Below are experts of layer 2 (counted from 0) of a mixture-of-experts language model. Rows are named router (the router's row for the expert), gate (a neuron's input weights, with its number), up (a neuron's input weights, with its number) and show model dimensions 0-63. Each number is 500 + 25 x the weight over its row's rms, rounded and kept within 0 to 999. Numbers have three digits each.
After each expert's rows: a language model's description of what the expert responds to. This comes from a sample of Wikipedia text that the model never trained on.

# expert 54
router:496516487505517488518506504497464513513484516515498472483494510477511507547556483517507519480530500490471518508484489475492520487489512517533510516504488485507501530470511548504506497544513487
gate0:501499514412500498461547500505477536464442507465538511531495468527516500553463509503467511510533501476500488494511493455507481497478556501508506449471519467525499493463495533472468503544492489
up0:514505516494483508505524458508448499524495493511529514500509506487518481523490526493476523475431487507522530501506468495515497457520531497498526452500507502512502489549510486469486499507507478
gate1:538542498474478496492461506540492490492471504485497498487501506483545490442519463507509509559457484489518508476517485527469523495453493531481490436500513458478484446506485558550525510501461502
up1:502491511509507492499553502566478518485488509538525494488566487498477479520449536492498500491525518494533447506503545517562494459519499478515511480481457527489492511474463496453507509483504530
gate2:532482512433519483542517502503545477519496504540475443484523481494543475541458485467514498497500456512509501432511473563500522517490510526507498556461505489504487511505516485497524523520499516
up2:531476479478497506533489494473540501498523508506490478461502468474478509499509433528525558501530495483540498520528531486512492485498536439492529483513489500512521529505502490500497518521457499
gate3:505490474530485555528508462479497491476506469503498492508523475530488531474506522500515525497454490503543491487457533523520461504513506501518532497527517500447445508530490549502511468460488528
up3:562444478432496491492475493484497466513505519477494525478490519514525497467461494457488457501523497472500465500503452482480496531541483527510477502460484458497515477529511481508452503493534496
gate4:508483535500487501534515487496521479482488502487467469501490506481491507457490512518511529519529466539528464514468506498544510560481528512478462475466569458507504481487501467465507476470486508
up4:490521482556520538498483465444514491507524508485486509527490505440505514502481475511513534525485534500554470499429485480494467540504475535486507457495529481454496529517503503505507441482511503
It responds to: Latin sports and names. Pieces of Spanish, Portuguese and Italian names and sports tables: G(ermán), Rogé-rio, Cup, tennis, Open, ARG, ESP, Brazil.

# expert 36
router:491488520498483490490540529476497493521506469474469510485489469577531542511497511529516487472521494495453495464519507478515487522469493506539471484493483468515498497509481506494488543495504522
gate0:483509508490543495525502472531530523522559477531501501437520503448524504500493532519511520517499525502529507516472493525508504531505494530500502525476502487490501498500530526493531493507485501
up0:500482495473496475460491470496460471499505555535482466495455498500545517535478548496502486512509501520507512490531500501468516477478537493469507496487497480504541556548503501485499501506506470
gate1:516508523507516498492490510493523446556496474514520474529532495523455501482478512524459464510524514464485502476529536470511506519575520490480535453506483529503547504505486480488491463486511488
up1:555538537493561534462505500547457501483500466497476524525498464506519502536472566529478516554455471475494527530583484505549514536505484519458522534521506558533521511558530502533549498498467498
gate2:497491535434523427490489524519501485504510504535439480481439493484530489514452541503474537521485490543562547498500505528489462513511488502502534500486502505507478526504492525515539486502487479
up2:541488497473499503485518436460509465467473514518508477488448486500530485515501544498493517509522478501484497526500444486479549540489521518495488505496493497526503523466430481516586512491508527
gate3:504505499538498533563464496493496441529501492494471495501518509512486539490524483490484544507512448535525463509505508492507504530525547448514497469479486495510480555493511554457515518546493514
up3:476490479511489499513518522521487494484508537496496517491468480465496490496559498453472501500497512566511515549522477503461498499502486497487528536498525469474507492507500464506487510507461467
gate4:515504512486461494523490530490514416490476495488497507513484512532514525500517506480494485503502467519508511487483501477499515462470486492541537451495539546500498493530500496541535513487517502
up4:452484459519510473526491484477480476498493492521489537461500488471515507500504491493474473520470541540451493505556550497490481513501472522506465492515494494490483506479465510525464478498525483
It responds to: Election tables and infobox. Table pipes, line breaks, numbers and words like election, Party, Votes, Preceded, Succeeded in political tables; also the piece in, coordinate separators.

# expert 15
router:507504493508495500466482484528477471475486457529491515505495498486517514473508540486485499545496508553522497476478527535521468509487528489506519530515469472512508524498514549525508489489539529
gate0:519535449527490510519519512492511476462489527482562466535533511452519485480509514496471494529476498488510530455478494491472460541478495494504482494477516501482504506491512482536494478541491452
up0:566513467531533489500499456487450509480515433474487509500504453513482480528479489521467502511484528459484498512501507469488520489501497522507527477481472486515520480529511485520503506490519550
gate1:548555492500467489495490472519477492482530488491531520457456531514499472544534496520500514550467511479463529522493514477457490473494498499494528525510517458487485514468504545463449506509498516
up1:495492532499470488497533491500516489468513489467482463505465496489549479501480476505502467470464538500542488518517545458498516517485494520476505534478478508515457512506482471512537461508486513
gate2:471489502499501518502490482466475452517483477473506526488490542523526490513502517520520438494506520473482470497515483538528489507475494534485494473488513514514482544511511501498498497532532488
up2:447472496499475504492478498486510456515514509497464505494460499505539497470479545536505508514501493499541467463543545494542502466492516488508448487483503487536507500494513498499504500513514481
gate3:460543508509530475480511500525526474469487496490545525509501556511477531510547499502497447487497488495531478483523464499505516479504482523512513496443498503505539496527495492506484482499477479
up3:478447480505500542467445525483483493533484515517510490498494513460483515461493509508513544538563483502461517477519506493492471546486499491562500491507544515497513486471480497477503444497478505
gate4:519503523463518468477549545515474492523503508480535497510437551459495472513474498509514479510481491471475519576477496506510456461515539495507515523491491472486557454486541470510526501514523503
up4:488508477515460508515516539516510494488490501509509499520523508471484487480515513488511513495519536489518509512516460486500519508495503469476511493503478530472484453554467531467496546504483530
It responds to: French and German context. Word endings and tokens in French or German names and titles (Serrault, femmes, Universität), plus century ordinals and adjectives like French, German.

# expert 32
router:486523508465510499471476478550464527538512474492458481531491481491499491548510500466465473556503523466485512489540481506493524501468548520504517529458515483475470542456482535505499519516527510
gate0:492491465506483486533485493505489502461513521519489546489493494491487508505484509545524524544481493528517493491481448501509509502498465514508532486535504504530500493504508467501502437513421481
up0:482520519495542550544498493497483511490452482576523506460496489509527543496501453543476516550481520510516482488481494484523475519529502485517496503498525512457521478522520492508506480474481529
gate1:524494545537489524484499519493517535475489479509516492492444517501469529508523527457495488527495504494530487497490533470514511497436515461495475518510493492540440472526499529465533507524506522
up1:491503503529462499451537483499502483482530495545495507510464514500528515487506510509496543480516528503478510515512501488495506463486534494489473503488473521475530509490522472504516465518503502
gate2:468525519449502500534496512553482475531544494501483511508502552524487499516552535497486467510516553475504482447479525491468506522477494507494472494480526504494496457470493516548498517508538528
up2:472518496500474501521500503549435500511517512495492503490481497446499510544497526545493501522477580497443476504547530486441539520522481505492507494493554537497565490458471506510491485484487555
gate3:504526453496521510447506465496498529464533459577471495504494422464503485457516480495432509531486529529498485486478488495497500501461513474522522500527504505490503527503491551527521513547430511
up3:474489509441523499472462435522497524530516473530513509507499520484528497503525489492465461570515521498525553464497500494478515510481496466499510532501489485475482498473494534485506526467492514
gate4:485483510537505514481530485470486541512519479494504544487501504552529491495444539500494499481503484532492498500498458471511513469505509513500514500477461501478497499469500507504447445486447522
up4:533471494463521490479500477544531500484531495497507497503478506409535522501536545498541536447500526517535496463479508448463504480500516500567498515502478491489455473537505497477456507493484509
It responds to: Table cells, royalty, kin. Pipe separators in film or list tables, plus royal numerals and family words like III, king, wife, son, married.

# expert 58
router:477491507529491489488489532521467478521445516480467507532479504481507483481527485494491530492494517521506475496473523518467497504490494500511519494474532490556494568512490517505485473502507504
gate0:515520516493500492518503533509475451490453505515513507474510506506531491514512479542463441517516490491503487464497530499415491501497485510517460484541494484530498464522468500513478524470525532
up0:494515489491494488468473513512519571515509560471490478498505491484554501478519539519550527480481520509477538470503495478484535484482487524530528492476467508494523524458495541458502496498498507
gate1:471495498477519508499511479482516514467500515482490481507482516464490527495498526531501534481516499510508519491455490513492458511520524506500478523520501466510543521475499536522492531497489496
up1:526523487497454540499528448486500523481483541465504505526471494489479494464504443536487528478498483490534478498514476492508484502526524485498514503520513501503472502522510478503514458519514514
gate2:503463516483584497511473500495478525495492500511478526533481505506550456464499483491487495527482483535525505508479474514506486499468497509477491477493511536542502520487511510473526509511494458
up2:491536509496446486472531464468499479503518492494494526507510558497502512493473545517505537513459502500491515529534490539476518492524523496512510495493470511492469494504491478471459458494492487
gate3:439450509493491541527507461513470510530514510485508491454527508532514496480543449531482514524481503547500521475519520543501482553475495513500575538490514528517494529480480477484567472524464523
up3:514491492512536506431462483470520509465501496468511516511499448502486511472498462470504504469502502465482501543468521458498504495460484528501416514541533427470508511561470489510472541538523508
gate4:554477517473501506514494498534505477514466489456538510476527503504517505477522500497455467500496539473523465526486502484502531509490537501519488528458511494489488512464504549477515507501511471
up4:451529498495469485521541485499502481515498504482528507501480513492514489482497493547492494483490462520551531500504486553504516468497483471497509518521513480503503537530401485507444533503520529
It responds to: Central European name pieces. Syllable pieces of German, Czech, Hungarian and Slavic names and places, e.g. Schulzki, Schalek, Podolka, Moldova.

# expert 38
router:466491502514449503485477494536502510497508474505476503480537474519492500532536506526503501511510523484513503540531527488549536488479509495527526517501529505487507491486474524467482541478471500
gate0:486455484497543458498506480472490496550504535511504501491495489500494495543483494526505501534465476468525492476519455456486473480503564518449529500488520525519499503520499463529501451504492498
up0:495461482513544526496496475453497504511502533474493457525473496499519500530509479502497521497485463481510453501525528502503519487498496474522498484546512499459487508496512487509506527506476512
gate1:470493514531498518522460499519560512499499504488530524502477520488511496514498530519501485514466542498509488497484469498503513499528510540494542521460514490492490504546512439475485478493502496
up1:463528508484493525472511493497510497502471510519516551458542486510506524518482503500450504481510497494455502572556510482500483515490464557502491449537530496470518512484500497499526525461492503
gate2:520510517494511537478533481503497527484505500481494505497480477481488459555507541509484502455512527534497510492489508504487482507496490493492516523494492503512494505477498536471510509535461456
up2:505515516486500502536498528425475548507488451529517520500522432514507509519532536494504494504505528494486456496513512518488538521500530472501436506495482546539543534510550518478479542501498532
gate3:492455501521515461526501501516500471486500489516476500524486479465470508556458476511488477511518514481498504471529499512498480502499505526489542489495447546470531508477494519451493499487481490
up3:511497496511511508563535496465519527453555473509501525552520485481493511495457504526491505501483483507499500500540475523528531508500499485504484461493485526516511499499510481484492501504501508
gate4:510530477527508498528500500530501515526492500518493479533509485515462463487513500516508516536484446451524491513495492532505504483523538486501544483523443484490504488523498472471537527503465498
up4:528495516503465515528524480493501477438439527483427478476510498533476499484490503510502505474519494504498487497456586477467515508501492482497495473515461492496480497486514503498492525491481503
It responds to: Headings and paragraph breaks. Double line breaks after sentences or title lines, == section heading markers, and closing parentheses after birth dates in opening sentences.

# expert 39
router:505507492493475513451489459495497482472461480483476484479483493508475517507555519480514508470509484490450518479499535503579511502472491465524564511529503484529490521513475507482502511519523532
gate0:500428495525485476509498487556492468519511505472506493500500505488500510584484501517486493512480529526500515502515508480504476468533466535498505548466481496553515462468450498469520442495540484
up0:508520503539519432541483511510485512510508482525501502439511548496530470555496490524485491555529520488547498535490495505468479455529529466476485531440478514478508471463491506481507527509519482
gate1:542518517500491502487471522514501501476509512487514497470503522488522481518483501512493493488542453495512484550441511500487513491466535494443484551488486508426498494453500469537502542469476446
up1:529511477554553515505484493488485504496484541499504489511516508464466553468500509465503472516508497495529497531492514531528490484535517467535492513505512487481513501492495535477492508485503484
gate2:521495510462512488502512485474512462494498521496469480490453438493515514510485506465552506465489472483487441537477526524516508499498466495517541498513485475500520494465506547515500523495498503
up2:448510469534510508531497504500517533510561503532486516479552507495478465514476504508504471505520555544481495503509503503481447496469501521505449491463526494501493515511540499523475473499481493
gate3:447502467540530530470523502507459513479487506519483553501491569506478487569536519481540489514502504514449533527483508535516477488496486562512497478521507504501529512568500481462522470467498497
up3:521500507413516509509541516517521509499474493506472498496484521510515492477464500487510505562497487508480510511466510531523442552484490454501492477485491524536518536484498459499491523498481471
gate4:481488479565548515538562503536522515510527457531455562460504471501545502484471499509492493477450536480492528531487497485462484519536516561500502519490518494509500481519517460500497516497448518
up4:533557487528527501511542551512462483507506462508525511505508505507479495509496529510472491494471533502530518486528467514489508511504520553437518534490488505503484448491520494501465430504507531
It responds to: Sports results tables. Table pipes, decimal points, percentages and numbers in athletics results, election tables and standings, plus words like race, medal, Championships.

# expert 35
router:554524497463506471524472542518462503533511521484437480539535466486516532541480484495483507508499475499522512476492488522478499509479535489514499482511517468481491545451450503516463490501540486
gate0:500577470513498500572516502495502422488470533492516510547526505493486488498511505478492485502467503488545540515529491505556536492500516504495488496498480487518459497506487454512492481480440549
up0:497538501530537490502528492491487469494491505498479552547495477518497513488492473478515471522485509454494493508513527474531500455483523515499471519522488510477510504483525524502477499485499507
gate1:487494482476503491484499499503536491479469525506483494461498489486505476496508456505474471500480483514509435465501461505501473483537492518496524525541512486508525492531494455484506476486490485
up1:499554491522502504504499491461518466460482500531472501480544460499503551510542531527546473496474534506540513499481504515476516516495449528502511470515501511488457474502496512445450478465518529
gate2:499501498509494470486546500473507497428500511459534484480498486454533479489520490525513493501495481482480444473505494476508474488525498511501547505511513536478523470548558512506511501498499510
up2:479499496480488469500505529493472534466461502535486452465512435471504512520513530473505499500468487505520531500525533505474459494505499463548499451509492511488476501483516497512521487494508493
gate3:456468551494562490493489498519502523480505529497471501499475552452500500465496506497497488530503491493466459502451473498470509497511491523448497572479494500502510504512477489485486447525511516
up3:494496521490491557519546484517523519498445485500472485504492501504512540504550504503477502475530552504472472500537493481501519482492465541506505526534500486488483502500505486499485519492537510
gate4:527515473529482501534536482465484524502484490464502489501528504501485507498481520500477465516506537457534502474505479525504524478507483517554501501527557454473527484542498475481504512530511531
up4:526489529477503478509508561541476468533501526510513504476503498489490442484530475541477491537490499493511554515488504490484523472522505524510508469505501478520484455459520489502529531503482496
It responds to: Foreign name endings. Final suffix pieces of foreign names and plurals, like -os, -es, -us, -ius, in Greek, Latin, or Spanish names.